config.toml
n_layer = 10
d_model = 192
n_experts = 64
experts_per_token = 1
d_expert = 384
d_shared_expert = 0
activation = "geglu"
moe_layers = [0, 2, 4, 6, 8]
router_score = "softmax"
normalize_top_k = false
routed_scale = 1.0
balance_loss = 0.0027
balance_bias = false
router_cosine_scale = 10.0
init_std_router = 0.0377
lr_router = 0.000538
n_head = 6
n_kv_head = 6
head_dim = 64
vocab_size = 8192
norm = "rmsnorm"
norm_place = "peri"
norm_eps = 1e-05
positions = "rope"
rope_base = 6240.0
rope_fraction = 0.25
qk_norm = false
attn_scale = 0.125
tie_embeddings = true
parallel_block = false
extras = ["capped logits"]
init = "trunc"
init_std_qkv = 0.0347
init_std_o = 0.00549
init_std_up = 0.0347
init_std_down = 0.00388
optimizer = "muon_variant"
lr = 0.00246
lr_mult_o = 2.0
beta1 = 0.95
lr_head = 0.0249
warmup_steps = 200
schedule = "wsd"
decay_fraction = 0.918
decay_shape = "linear"
final_lr_fraction = 0.0
batch_tokens = 262144
seq_len = 1024
doc_mask = false
train_tokens = 881500000
steps = 3363
dataset = "wikipedia_en"
Below are experts of layer 6 (counted from 0) of a mixture-of-experts language model. Rows are named router (the router's row for the expert), gate (a neuron's input weights, with its number), up (a neuron's input weights, with its number) and show model dimensions 0-191. Each number is 50 + 10 x the weight over its row's rms, rounded and kept within 0 to 99.
Before each expert's rows: a language model's description of what the expert responds to. This comes from a sample of Wikipedia text that the model never trained on.

# expert 24
It responds to: Line-initial capital letters. Single capital letter starting a word at a line start or after ( or ==, in infobox fields and headings, such as D(istrict), S(ite), P(redecessor).
router:49 55 62 37 48 58 27 68 48 61 36 41 39 41 33 67 35 52 32 51 54 35 48 49 43 54 58 53 56 45 51 46 38 35 45 37 55 35 58 49 36 63 49 43 32 52 59 49 63 55 39 47 64 23 47 45 62 49 68 65 35 31 47 65 49 37 49 64 50 45 54 48 55 69 42 44 63 56 48 32 44 56 56 38 56 51 53 46 48 70 55 53 43 49 52 46 48 36 42 37 44 45 24 38 48 43 28 60 52 47 52 46 31 29 45 43 55 60 37 51 55 51 47 59 68 60 63 56 44 46 44 53 39 39 44 56 54 61 59 31 34 55 69 59 61 54 61 59 52 49 48 48 47 36 46 53 47 58 62 38 41 57 61 51 45 40 62 57 60 62 60 47 67 48 37 51 51 55 69 49 55 50 52 43 50 60 35 52 62 51 51 59
gate0:49 57 49 33 55 53 59 70 40 51 41 61 62 50 52 31 48 37 37 50 49 48 38 31 53 40 44 48 48 54 35 47 56 33 31 48 46 48 46 54 56 87 65 65 44 63 70 51 53 61 56 39 53 35 51 60 52 51 50 41 52 47 52 36 46 47 48 53 53 48 46 41 43 43 52 45 56 45 34 62 47 50 56 60 69 69 55 53 55 64 34 29 42 60 44 47 64 65 42 35 50 67 56 58 71 48 54 73 51 46 50 49 52 52 20 41 52 58 42 55 72 34 46 58 47 59 55 45 27 52 54 58 47 46 48 46 45 48 46 49 49 57 56 55 51 50 59 53 42 75 53 46 31 46 47 42 59 44 36 47 67 61 52 59 56 55 48 47 43 40 37 53 35 41 44 29 58 56 56 42 49 39 60 37 50 51 51 53 47 57 42 70
up0:56 44 42 42 69 40 42 81 53 48 65 59 48 63 55 47 35 62 54 62 55 55 44 36 34 49 53 62 40 61 44 51 46 57 43 51 49 53 41 35 52 35 53 59 55 56 53 39 59 35 51 46 42 45 68 17 70 52 44 55 45 45 36 30 39 47 60 55 48 48 44 61 41 54 50 56 43 49 54 42 46 50 49 45 59 55 56 34 40 22 49 54 39 53 70 54 45 63 69 43 58 59 46 59 57 60 49 33 53 39 50 39 45 30 54 42 48 41 66 39 55 46 32 76 45 57 48 39 39 46 45 63 59 44 46 63 73 40 63 53 44 43 57 66 56 50 60 47 49 42 44 64 38 52 45 40 61 55 48 58 56 50 44 52 73 66 67 53 57 39 48 66 54 41 52 49 47 54 59 49 37 50 54 58 51 42 56 53 48 29 57 49
gate1:42 70 52 54 43 63 65 53 48 51 45 43 52 35 38 44 57 43 43 57 53 33 46 60 40 62 56 55 55 59 68 53 75 46 52 63 55 61 24 55 60 52 42 57 31 55 62 39 44 56 42 43 46 55 66 53 51 37 70 45 26 50 47 50 63 44 48 62 40 50 38 62 58 61 53 50 66 50 53 54 44 37 62 53 35 58 57 38 49 57 57 58 63 41 56 42 58 37 51 53 52 46 52 59 39 43 36 67 48 46 50 66 57 53 48 56 52 37 65 57 38 61 51 53 57 62 37 47 51 69 76 40 53 44 56 68 60 50 44 38 52 54 30 46 42 44 51 60 28 40 44 34 28 43 40 52 54 45 58 42 50 36 54 61 36 52 67 47 59 50 63 45 23 46 49 55 51 39 58 30 47 42 44 45 47 57 52 49 51 40 38 41
up1:47 55 52 63 53 33 58 55 51 76 46 45 53 51 60 51 59 46 36 49 48 50 47 60 38 66 47 54 52 54 49 45 58 58 36 27 61 55 58 40 57 59 55 48 58 38 45 51 46 52 82 56 45 59 46 37 47 39 56 56 38 44 53 52 45 48 57 40 62 53 67 46 61 58 48 44 46 36 48 53 60 52 49 61 43 38 51 46 56 40 33 44 54 69 34 60 12 50 38 47 58 48 54 52 48 44 53 39 50 35 50 54 52 43 62 51 44 44 46 50 55 48 41 38 39 41 46 46 66 52 36 45 57 55 30 51 56 65 54 46 68 29 71 56 58 46 55 61 46 44 35 56 48 48 51 46 39 53 52 46 54 67 45 36 38 42 48 50 50 47 52 53 68 64 52 52 54 04 57 65 64 64 62 47 63 57 49 44 59 45 53 41
gate2:60 46 36 64 63 51 59 46 67 47 53 42 53 53 47 54 37 83 54 54 59 57 51 42 52 58 41 60 50 55 60 51 51 53 73 55 41 60 68 52 53 58 61 48 45 38 36 47 60 55 45 60 45 31 36 24 60 26 55 41 56 35 42 33 58 49 56 34 55 55 59 53 59 57 82 51 31 50 61 38 49 44 46 44 47 49 45 67 51 55 57 39 47 57 49 43 55 59 37 52 46 54 50 45 53 53 72 58 25 63 48 40 45 44 42 48 34 47 52 57 51 54 48 44 52 40 52 44 52 32 58 56 42 60 52 51 55 38 49 34 54 44 46 47 50 58 34 51 35 70 48 40 61 38 59 69 58 65 61 27 53 39 61 47 36 44 57 52 36 48 55 44 47 58 43 59 41 60 42 41 33 50 34 48 41 63 54 37 45 59 52 43
up2:69 53 70 55 59 66 47 58 61 59 73 64 39 65 58 52 41 51 39 72 50 41 61 60 55 47 59 42 49 48 43 60 47 56 48 47 69 50 56 49 52 64 55 56 57 42 54 48 57 45 47 71 36 51 55 56 42 49 62 52 50 49 34 51 52 61 61 39 59 33 56 67 51 45 37 43 45 53 35 63 39 39 53 53 58 54 50 44 45 45 56 73 47 49 55 34 61 60 56 43 66 54 40 47 54 54 47 31 45 46 43 42 38 56 38 45 61 59 31 48 47 38 50 58 62 45 46 45 57 64 28 34 54 23 59 49 60 59 57 48 53 63 50 45 31 71 50 62 54 55 56 52 60 51 54 58 54 23 43 40 57 72 49 55 50 49 45 32 35 64 45 53 50 32 33 49 46 63 38 67 48 61 33 53 42 42 50 48 52 53 52 47
gate3:60 57 34 37 61 38 51 64 70 65 61 34 34 38 54 52 41 69 43 56 48 40 63 58 54 43 43 51 50 43 47 57 60 61 45 46 33 53 60 43 50 54 46 56 31 52 51 57 63 34 61 41 52 56 61 55 63 42 42 52 40 68 35 46 40 36 45 51 40 41 42 47 50 41 63 39 60 46 56 36 45 53 54 54 52 42 50 57 72 62 61 44 44 45 66 66 39 47 41 42 47 55 60 45 55 58 44 33 43 51 51 46 52 64 49 43 43 55 31 57 48 42 42 58 65 62 32 46 44 51 35 45 67 49 39 42 39 48 39 57 57 39 48 72 40 40 64 62 68 49 50 55 55 43 73 53 54 36 41 52 68 41 43 57 53 40 40 34 52 64 42 61 51 51 44 70 50 36 44 36 58 43 42 43 41 68 60 60 32 30 56 52
up3:43 55 52 35 53 63 52 68 58 62 50 39 57 49 45 51 47 66 50 61 76 65 33 46 40 43 48 43 45 49 65 40 35 67 39 35 34 55 45 67 66 24 47 44 58 48 46 56 67 26 44 54 37 57 45 51 53 48 66 49 53 64 55 52 51 40 54 28 46 59 55 50 50 40 57 63 43 52 49 44 43 61 52 32 58 56 60 46 48 48 52 67 55 59 49 57 58 37 51 46 48 37 50 40 62 50 45 67 34 48 61 36 66 50 50 57 63 42 57 38 48 48 47 53 56 53 51 51 53 63 49 38 31 45 72 44 48 39 57 53 47 57 63 48 50 62 56 38 45 44 47 41 49 52 51 36 63 52 57 40 54 58 38 61 44 55 43 44 65 43 56 50 39 45 54 67 38 72 53 36 38 46 64 54 61 50 49 70 76 76 52 44
gate4:72 49 24 44 43 52 44 58 62 36 44 48 55 31 55 42 50 52 41 53 67 43 55 59 41 44 53 61 52 48 40 53 63 44 48 37 62 36 62 42 51 34 68 37 33 45 45 64 51 61 57 42 46 55 54 28 34 51 54 48 43 45 35 50 50 51 62 65 54 55 46 34 45 31 52 55 61 40 74 38 47 66 39 49 36 50 41 48 41 70 63 49 40 61 60 51 67 39 47 63 54 48 46 46 47 61 68 43 38 39 47 59 58 59 62 42 38 65 51 52 57 44 43 35 45 53 53 50 59 42 46 53 41 41 45 71 56 42 55 60 60 33 58 44 43 39 39 54 23 48 45 52 59 35 63 53 37 53 44 50 71 40 49 46 48 68 61 51 60 49 47 36 71 53 53 48 56 67 60 43 56 52 50 59 44 65 44 43 62 41 53 47
up4:32 62 56 40 62 50 59 55 65 52 48 43 53 36 63 48 38 38 60 42 63 43 38 58 34 31 39 55 48 51 65 53 53 62 30 43 43 47 43 60 53 40 46 58 41 53 58 54 28 41 55 50 56 37 63 60 40 49 55 42 54 62 57 68 41 69 57 56 53 25 46 41 43 46 45 45 46 48 32 42 46 53 62 51 55 61 64 52 61 31 51 51 58 47 66 45 54 57 45 51 52 52 39 54 58 44 46 52 21 64 43 46 56 48 46 37 52 49 47 47 61 48 45 48 44 59 60 43 54 44 44 48 31 43 43 33 52 88 47 46 52 61 37 49 20 59 47 28 54 54 46 44 46 53 46 63 53 56 53 48 43 62 58 58 29 47 52 66 48 44 52 41 45 51 60 57 47 37 52 37 42 35 57 52 55 44 23 43 45 62 43 54
gate5:50 41 43 39 45 54 34 47 52 50 45 63 48 46 48 59 51 47 41 44 47 47 60 35 39 36 52 61 37 67 41 44 43 56 28 33 41 39 61 47 41 25 39 49 56 56 64 66 43 44 49 31 64 51 46 67 55 30 59 37 48 52 61 51 55 48 30 38 74 31 45 63 36 55 44 52 58 45 58 50 53 54 45 57 61 47 39 56 52 57 68 71 60 49 59 51 48 55 44 53 51 58 43 48 58 36 46 50 46 55 49 51 55 66 45 47 49 57 35 48 61 60 53 68 64 43 65 56 51 67 71 62 59 52 60 42 66 34 48 41 61 57 54 61 52 47 30 54 60 49 57 54 38 61 57 47 34 61 46 57 69 47 37 48 43 34 55 43 59 60 40 42 35 51 45 65 47 65 54 32 35 51 54 49 27 59 51 51 51 47 43 33
up5:46 71 81 50 41 51 36 73 40 60 47 53 44 48 41 53 44 47 36 54 43 42 55 46 45 39 33 39 43 54 43 46 41 69 49 48 72 55 50 50 45 42 45 55 82 50 55 49 55 67 46 52 60 57 41 58 31 60 53 60 44 52 56 60 57 45 60 27 63 46 51 28 52 75 44 63 70 59 44 42 38 38 46 68 61 70 46 62 42 50 56 53 32 40 56 57 42 49 41 52 41 40 55 49 56 53 60 56 36 70 63 54 59 53 46 44 71 45 45 62 41 52 52 53 52 35 43 62 42 52 58 47 56 54 46 58 58 55 49 46 48 65 47 64 49 54 32 60 38 64 39 59 48 66 48 46 49 38 52 57 49 55 57 39 44 38 59 38 36 51 46 62 36 43 54 50 41 39 55 46 66 52 52 56 60 64 56 54 57 57 63 60
gate6:55 29 49 40 57 48 49 47 52 52 57 54 43 57 63 47 51 28 67 66 61 41 48 55 29 37 61 43 53 54 45 44 41 57 58 66 45 53 50 54 60 66 45 48 51 46 54 41 60 58 60 47 77 46 40 59 60 41 51 49 45 55 42 58 49 43 56 50 52 52 28 36 68 37 35 48 43 31 62 23 40 64 45 42 58 64 59 32 63 51 53 77 61 61 62 60 61 43 33 53 58 45 55 65 64 36 59 38 51 48 54 55 50 53 38 37 49 46 37 63 46 60 52 46 59 39 42 49 53 65 50 37 43 46 57 53 50 33 44 56 34 60 41 32 53 39 53 43 55 44 40 52 54 51 31 41 43 55 63 46 40 51 41 59 44 37 67 53 39 23 43 57 55 54 43 55 49 48 59 47 43 56 57 36 37 45 59 51 61 53 38 66
up6:66 45 52 37 33 50 44 50 62 54 37 45 40 54 42 47 51 42 49 56 58 49 45 51 51 54 50 43 56 53 46 47 43 60 40 43 60 65 20 41 47 54 53 72 51 44 58 50 53 56 67 55 39 57 44 58 41 34 53 42 45 56 47 61 50 36 72 31 34 36 46 41 51 48 27 47 56 41 61 48 39 66 52 55 48 40 54 35 41 58 22 45 58 39 48 52 54 62 56 61 49 61 67 61 68 51 44 43 43 67 51 55 46 40 55 57 61 64 36 64 66 38 33 38 52 41 42 42 40 60 34 66 52 45 61 34 50 54 52 51 67 44 46 54 49 59 59 55 57 57 46 52 41 64 29 49 57 43 70 31 56 50 42 49 41 64 32 53 49 57 42 40 77 39 52 46 48 62 57 30 51 38 51 51 46 59 50 55 50 46 61 46
gate7:65 32 57 41 34 43 56 27 47 52 48 81 57 42 57 46 54 48 60 57 48 48 48 61 57 49 48 36 63 55 35 36 49 58 46 49 49 47 38 37 50 50 46 64 40 70 64 42 60 50 37 53 48 50 47 38 38 52 60 63 68 37 40 57 52 51 54 28 44 42 47 49 46 43 50 42 36 52 22 61 62 64 47 56 51 52 28 67 64 43 36 57 56 35 53 42 50 59 58 51 41 35 47 72 55 68 48 56 45 57 54 43 61 44 50 57 47 40 63 66 53 58 44 42 49 55 42 57 60 47 66 53 82 47 56 60 58 55 50 51 48 37 51 65 58 29 65 58 45 58 45 40 44 39 49 50 43 38 55 45 61 57 50 37 46 60 50 47 54 57 54 48 37 58 61 45 47 42 69 47 47 37 41 65 66 60 46 56 48 43 44 66
up7:40 56 53 34 51 60 50 43 59 54 48 58 59 63 56 39 55 47 60 52 55 40 52 64 46 48 48 54 64 50 50 57 39 32 59 49 62 44 65 32 38 48 42 58 66 45 61 36 58 42 52 47 53 43 38 37 52 45 46 43 51 46 55 57 47 57 47 32 58 45 35 57 46 66 48 40 47 64 40 53 62 38 56 66 40 45 51 49 49 59 54 58 39 45 44 21 39 45 57 41 47 32 53 53 54 71 50 37 68 47 56 56 63 49 67 32 56 64 44 63 62 60 51 41 69 57 50 50 54 43 48 44 58 49 51 40 50 55 60 54 48 48 38 51 47 70 36 62 23 63 52 33 57 64 58 65 23 57 57 46 52 49 43 54 45 61 38 45 51 59 33 62 54 61 31 62 58 48 51 44 30 35 44 57 70 38 61 53 43 70 63 41
gate8:63 52 61 44 57 63 53 34 71 42 37 57 53 45 71 42 52 68 65 47 57 49 45 72 49 55 43 61 41 37 49 68 47 50 69 53 62 63 51 50 50 66 61 46 50 45 33 63 46 45 59 63 60 47 36 52 31 39 55 44 48 53 42 63 58 51 54 60 62 46 61 43 49 42 50 47 36 54 59 24 49 49 62 43 55 49 46 55 53 50 56 47 60 44 48 72 53 52 48 62 43 40 56 45 34 45 56 35 50 46 46 69 55 47 59 54 51 65 44 69 64 44 59 52 48 51 46 40 49 55 43 48 34 30 51 58 44 48 64 53 43 37 52 49 66 47 50 47 37 61 38 34 45 71 60 48 60 48 50 49 48 44 43 64 40 48 49 54 43 60 68 56 35 47 51 41 36 37 55 30 39 42 79 48 62 49 64 48 62 64 73 63
up8:46 52 55 36 29 56 51 56 28 52 46 45 56 54 68 57 43 49 46 58 60 48 57 49 32 57 66 50 46 59 55 32 50 48 63 45 32 54 37 51 50 42 42 64 51 47 68 42 32 44 59 53 63 43 49 40 27 44 44 33 62 34 52 50 48 39 60 39 43 37 42 43 58 52 64 59 38 68 45 52 29 56 47 35 55 69 43 56 63 51 47 41 56 63 63 43 47 39 60 49 35 39 42 55 28 28 42 36 66 63 45 58 62 46 54 56 58 46 55 47 48 46 49 47 43 54 64 66 53 42 46 58 55 38 77 57 44 59 47 45 43 56 49 67 42 40 57 55 53 40 53 54 33 56 64 37 33 61 52 34 33 39 47 58 48 54 31 43 43 43 50 66 45 45 50 55 69 48 43 45 50 36 49 41 60 58 56 56 53 61 55 60
gate9:41 61 48 62 47 41 65 50 58 49 52 48 70 47 55 42 29 30 62 41 64 67 47 36 54 63 52 52 50 59 47 38 49 55 64 50 59 38 53 49 53 42 33 66 50 64 38 42 50 37 62 59 39 57 43 66 57 39 31 46 48 45 53 77 29 56 65 36 66 37 56 54 65 59 65 58 46 35 47 70 41 46 44 34 67 58 48 47 55 37 30 49 47 45 50 53 57 50 53 43 56 56 38 49 44 43 46 61 52 52 29 52 65 62 49 52 64 33 48 58 52 62 49 54 52 59 61 50 60 47 48 41 52 37 49 65 63 57 60 38 57 59 53 52 64 65 51 70 47 41 47 44 55 44 47 41 55 41 65 53 60 62 46 46 52 44 57 45 52 70 41 54 63 65 38 56 58 37 52 65 67 50 61 41 41 51 50 61 67 43 59 50
up9:48 54 65 42 35 57 66 53 25 49 56 60 49 57 56 61 49 39 54 35 42 50 51 58 60 58 55 34 35 45 54 44 48 48 65 48 42 45 58 57 63 46 37 38 52 48 66 65 43 50 31 61 65 66 63 53 50 41 40 77 63 62 61 63 38 57 38 56 44 35 45 45 41 56 54 27 51 41 33 63 54 50 37 48 35 47 46 40 62 48 39 49 45 43 44 29 33 23 63 47 55 56 51 55 65 47 50 48 49 54 52 40 48 32 43 66 51 61 59 63 44 53 44 46 46 62 47 30 22 49 36 37 39 59 60 48 39 56 47 56 36 45 44 54 40 58 40 61 42 50 51 67 65 24 59 50 52 63 42 53 45 48 56 47 52 59 62 36 49 47 58 62 51 47 48 45 56 55 59 50 55 52 60 46 51 47 43 48 49 68 43 54
gate10:46 48 44 53 57 67 53 54 43 51 47 44 37 52 33 38 55 41 66 42 55 52 44 47 39 42 39 55 48 45 62 49 51 43 64 51 52 54 53 57 42 39 43 73 49 55 46 34 63 56 72 44 62 62 67 43 48 31 57 70 55 52 43 69 39 51 60 42 56 49 68 57 46 61 46 55 55 65 62 59 45 44 74 49 49 56 52 44 74 69 52 37 42 52 39 50 43 39 39 59 60 47 61 60 59 64 61 40 48 55 52 51 63 58 53 36 48 46 42 43 71 46 52 50 34 48 23 34 57 47 53 59 41 71 55 53 49 44 53 41 39 43 49 58 59 43 51 41 65 61 49 62 54 43 37 34 66 48 36 52 47 73 50 42 50 36 35 42 40 59 54 48 52 65 39 65 50 52 58 55 60 47 45 37 53 54 49 46 24 50 40 73
up10:63 42 61 40 63 55 52 45 61 45 62 47 42 63 46 50 44 40 60 50 56 40 53 60 35 59 46 58 47 55 63 74 61 45 34 37 57 50 52 67 41 29 40 38 34 50 41 59 54 60 60 44 48 42 52 34 29 49 64 38 52 52 43 42 47 53 46 75 51 37 63 56 31 51 59 55 67 48 49 53 51 46 59 49 57 46 51 50 52 58 36 41 32 40 42 58 45 58 58 43 51 29 44 52 48 39 51 46 45 48 53 53 59 46 48 31 45 57 67 50 55 65 56 46 50 63 32 52 48 33 65 70 61 46 60 49 61 55 63 43 49 60 52 54 55 44 43 47 43 54 39 60 41 40 39 49 51 52 23 58 58 50 53 41 53 59 40 58 81 51 52 19 60 57 32 55 52 56 53 61 49 48 41 44 50 48 56 30 27 53 38 60
gate11:44 41 43 49 58 46 38 61 40 54 45 64 51 61 44 39 41 68 65 48 53 50 57 55 69 50 46 44 65 37 47 59 56 61 57 35 59 59 57 32 37 48 68 44 44 49 61 61 49 63 42 47 46 29 51 41 45 50 44 52 43 56 48 55 62 51 41 44 53 53 45 40 34 50 53 55 57 33 56 45 53 57 63 55 41 64 65 53 57 48 59 57 50 45 61 68 66 51 43 66 41 40 57 59 46 55 63 51 41 66 39 49 48 63 57 46 26 58 37 59 32 32 34 51 30 42 57 50 52 47 51 43 55 51 65 58 41 46 63 66 51 55 48 61 45 43 58 32 62 55 53 53 48 45 59 42 35 50 55 44 57 74 51 63 64 49 35 36 41 43 58 40 69 39 42 54 63 37 64 73 35 53 46 53 45 63 66 36 68 69 60 54
up11:38 46 40 53 57 55 48 55 46 43 48 65 59 47 59 53 56 58 42 54 46 47 64 47 34 44 58 50 43 71 54 54 57 64 49 51 35 48 48 50 56 49 37 49 66 58 57 34 46 45 43 43 50 39 40 32 64 47 56 62 36 44 61 45 66 57 54 58 53 54 43 71 51 45 52 69 61 48 39 42 56 60 32 56 66 39 47 49 38 46 58 58 51 19 40 51 67 46 56 51 59 40 55 45 56 49 45 41 45 44 72 62 43 60 50 41 50 54 56 40 53 58 73 47 32 59 46 48 55 45 68 83 43 40 49 74 72 48 47 44 57 21 32 49 57 56 49 55 60 67 39 50 54 55 51 53 52 39 56 56 44 39 44 52 46 58 43 44 36 55 54 29 55 51 48 33 48 58 46 42 46 39 66 68 60 49 46 54 52 28 53 46
gate12:47 54 57 51 55 65 48 46 52 67 57 48 55 42 45 36 52 49 41 48 41 44 43 55 52 44 37 56 58 46 65 43 39 64 75 43 62 45 51 61 58 46 58 45 44 43 46 47 31 46 51 39 35 50 61 46 56 47 61 54 42 74 50 31 60 45 55 61 55 52 57 52 42 53 47 59 68 56 72 42 32 59 41 51 41 51 68 62 54 35 47 62 34 68 52 62 37 39 39 44 60 35 49 51 53 53 43 63 41 58 41 48 41 41 45 58 58 51 46 47 50 48 65 59 62 47 55 31 48 31 62 59 54 46 69 35 51 60 55 47 45 27 48 39 21 51 49 46 60 49 51 41 49 54 54 51 48 44 57 44 44 50 57 65 71 33 50 25 56 45 51 55 43 76 52 46 54 58 50 41 42 55 48 45 42 37 32 78 36 57 36 47
up12:51 37 44 39 48 55 49 49 38 47 70 45 44 47 58 53 60 44 34 73 51 32 45 32 45 34 62 45 57 54 48 49 58 38 43 33 62 46 59 64 50 54 53 60 58 57 49 46 68 54 37 43 65 44 38 41 41 41 57 47 61 28 60 41 21 62 38 59 64 52 41 55 46 46 42 55 38 51 44 43 50 60 55 43 58 30 58 55 40 13 46 32 47 55 41 48 57 56 33 57 52 32 72 46 48 46 52 56 60 50 34 41 51 47 65 60 49 37 45 52 56 56 61 44 53 54 53 43 58 52 67 43 34 36 63 41 55 50 51 49 43 49 36 50 62 38 30 47 43 39 53 57 57 52 48 45 64 55 54 40 49 52 46 60 47 58 30 54 36 53 56 39 46 48 54 64 51 57 42 70 57 65 51 47 53 36 41 60 61 43 53 67
gate13:59 52 56 42 53 42 66 67 47 69 33 50 38 51 65 35 60 52 56 59 70 36 54 57 48 55 51 45 61 52 40 59 40 62 49 43 52 52 50 46 60 62 48 58 37 63 45 49 49 55 61 52 41 57 68 33 29 35 50 35 57 39 37 59 58 44 43 41 58 37 32 57 42 51 39 34 45 68 52 46 54 47 44 62 49 39 30 55 37 38 54 47 55 32 57 70 42 60 45 55 54 49 46 48 36 50 44 51 46 23 42 44 49 56 62 49 21 28 41 68 52 35 58 60 48 50 50 52 41 40 66 45 35 48 56 44 48 62 52 62 36 47 49 51 71 54 52 53 58 30 53 67 59 52 46 65 63 60 40 46 42 67 56 38 54 56 36 58 57 50 30 46 60 58 47 53 61 55 57 57 58 48 59 55 57 55 64 38 45 46 46 44
up13:32 46 57 57 43 45 64 36 54 50 36 53 72 40 43 50 44 51 54 35 48 43 48 51 51 44 31 44 36 44 53 40 76 48 65 59 65 44 41 60 42 44 51 47 49 43 51 32 57 42 51 56 53 41 64 55 48 56 28 47 41 59 38 53 53 50 63 47 43 69 67 40 54 34 35 52 47 53 63 62 55 43 47 42 59 60 51 49 41 53 54 54 30 52 44 30 52 53 33 53 40 61 51 60 33 49 64 72 52 45 51 48 61 39 40 50 43 51 47 55 45 49 72 51 43 49 61 33 38 53 40 39 45 44 50 44 60 39 62 30 47 45 62 45 47 41 37 65 51 52 57 45 60 60 65 48 36 59 70 41 48 82 51 31 51 60 55 52 48 48 71 38 63 47 42 47 46 59 50 46 43 59 57 42 72 57 66 44 56 49 39 40
gate14:34 48 54 54 69 61 51 59 40 48 35 35 45 55 35 45 59 33 64 46 53 35 61 45 51 46 21 46 51 57 54 67 47 45 52 52 68 56 50 48 53 47 52 62 29 60 50 38 37 57 58 38 63 48 58 56 35 61 52 50 70 56 50 41 45 56 49 45 36 59 42 46 41 56 43 55 55 54 54 43 45 67 52 54 44 51 52 41 45 40 58 59 58 67 37 25 45 50 39 48 57 36 47 37 44 48 42 54 39 37 48 64 57 65 51 58 54 46 62 39 45 47 59 64 40 66 50 52 66 52 36 60 54 46 79 27 52 59 38 30 49 52 54 52 36 48 49 55 47 53 64 34 39 58 62 45 63 41 44 45 66 46 47 44 55 51 32 63 65 46 40 51 42 40 61 50 40 44 50 40 41 35 59 68 71 44 34 61 47 43 46 61
up14:35 37 44 51 48 55 70 39 53 46 61 57 52 66 38 35 53 75 63 44 37 48 35 56 42 46 47 55 36 54 51 49 64 58 48 62 42 59 42 62 71 39 65 42 57 59 52 44 60 49 41 61 41 45 58 65 60 41 48 51 61 33 52 56 41 54 45 42 48 47 48 28 52 31 39 45 66 48 70 39 43 42 64 56 56 35 45 56 42 55 42 44 56 46 52 61 37 57 51 33 30 46 54 38 67 49 52 52 51 59 52 66 57 49 61 70 59 36 29 43 42 55 57 48 49 51 56 30 49 54 62 49 56 47 45 57 52 20 51 52 52 58 66 51 33 50 57 50 56 68 47 41 38 49 58 57 39 37 34 62 42 57 54 58 58 55 57 73 49 50 60 29 33 38 53 43 42 50 52 45 53 56 33 56 56 53 42 59 51 43 46 42
gate15:57 52 48 61 49 54 54 51 42 59 29 52 47 45 50 51 32 47 59 60 43 55 52 37 51 57 61 67 38 59 62 67 58 50 56 54 56 49 62 39 60 41 56 70 39 58 65 35 36 32 35 52 49 65 48 46 33 52 42 39 22 55 44 55 50 48 70 50 51 66 53 53 40 54 56 45 60 48 43 68 46 48 67 51 47 50 46 38 64 49 48 56 49 29 52 49 21 50 49 63 52 39 38 60 34 37 62 51 60 39 50 47 51 41 31 51 54 59 53 55 52 51 66 53 50 62 55 39 50 53 41 54 38 66 35 62 50 48 54 48 29 61 57 63 32 42 66 46 56 29 55 43 39 66 44 50 59 42 51 41 34 70 52 38 49 44 40 31 47 41 44 42 35 47 46 41 56 41 35 38 43 50 49 32 51 54 49 61 56 52 36 47
up15:42 60 43 37 70 57 57 45 47 48 60 51 36 74 52 57 37 53 40 54 51 59 48 59 48 51 44 61 57 51 52 54 52 73 40 30 56 44 52 63 55 41 59 52 60 36 57 65 45 39 56 48 61 50 54 40 44 55 48 52 56 39 49 41 52 43 46 60 65 56 65 53 44 50 35 48 62 51 56 43 51 52 30 67 52 54 77 40 35 39 58 40 54 23 65 55 63 63 56 42 53 42 52 48 44 52 38 44 59 46 57 67 60 50 38 48 49 53 51 61 42 73 56 69 58 52 58 48 54 48 47 45 63 41 32 55 58 27 57 55 48 41 47 62 61 56 27 53 60 36 39 27 40 53 46 50 65 55 61 53 46 44 55 53 43 64 48 41 40 62 59 36 50 39 71 45 65 44 48 58 39 45 49 70 28 51 61 52 65 51 47 42
gate16:50 54 47 18 49 63 61 47 31 45 61 34 49 58 44 53 40 46 41 51 52 52 55 48 42 63 55 56 51 55 55 53 58 59 54 48 46 41 56 43 55 31 67 45 54 52 52 49 50 53 45 38 62 55 56 48 57 36 56 25 56 49 46 35 39 57 52 44 50 76 51 75 56 52 60 47 41 52 50 63 61 35 52 47 56 59 32 56 54 38 71 57 54 40 60 63 40 56 62 54 50 46 59 43 67 31 56 50 40 59 39 46 58 43 47 54 56 48 52 37 46 47 59 46 63 43 49 44 48 58 63 45 42 65 48 50 51 64 40 29 71 50 62 49 55 62 44 61 52 51 40 52 63 53 42 40 16 48 24 34 55 44 49 35 42 42 54 61 49 54 49 49 45 70 76 53 34 46 43 32 62 43 42 44 48 43 59 49 49 58 63 55
up16:69 58 31 52 50 49 60 61 41 63 50 40 30 31 66 39 55 34 52 43 52 42 57 56 52 56 74 53 46 49 35 57 44 42 54 37 61 60 46 48 39 55 48 35 48 38 62 56 50 57 66 49 36 58 49 45 45 44 53 35 48 51 56 60 61 50 56 48 68 46 57 45 55 55 66 44 49 63 55 47 65 50 49 49 42 50 53 37 44 49 53 36 64 27 46 34 40 51 49 40 57 48 24 49 39 39 67 67 59 49 65 66 50 45 43 54 33 43 58 31 57 35 42 49 59 47 37 44 43 41 55 66 47 47 34 54 70 59 45 46 49 58 36 54 34 52 52 64 41 45 60 45 52 47 52 70 57 53 47 48 52 54 63 57 58 36 68 50 40 45 34 44 38 50 48 30 65 31 51 68 41 59 54 39 36 43 48 41 59 48 38 57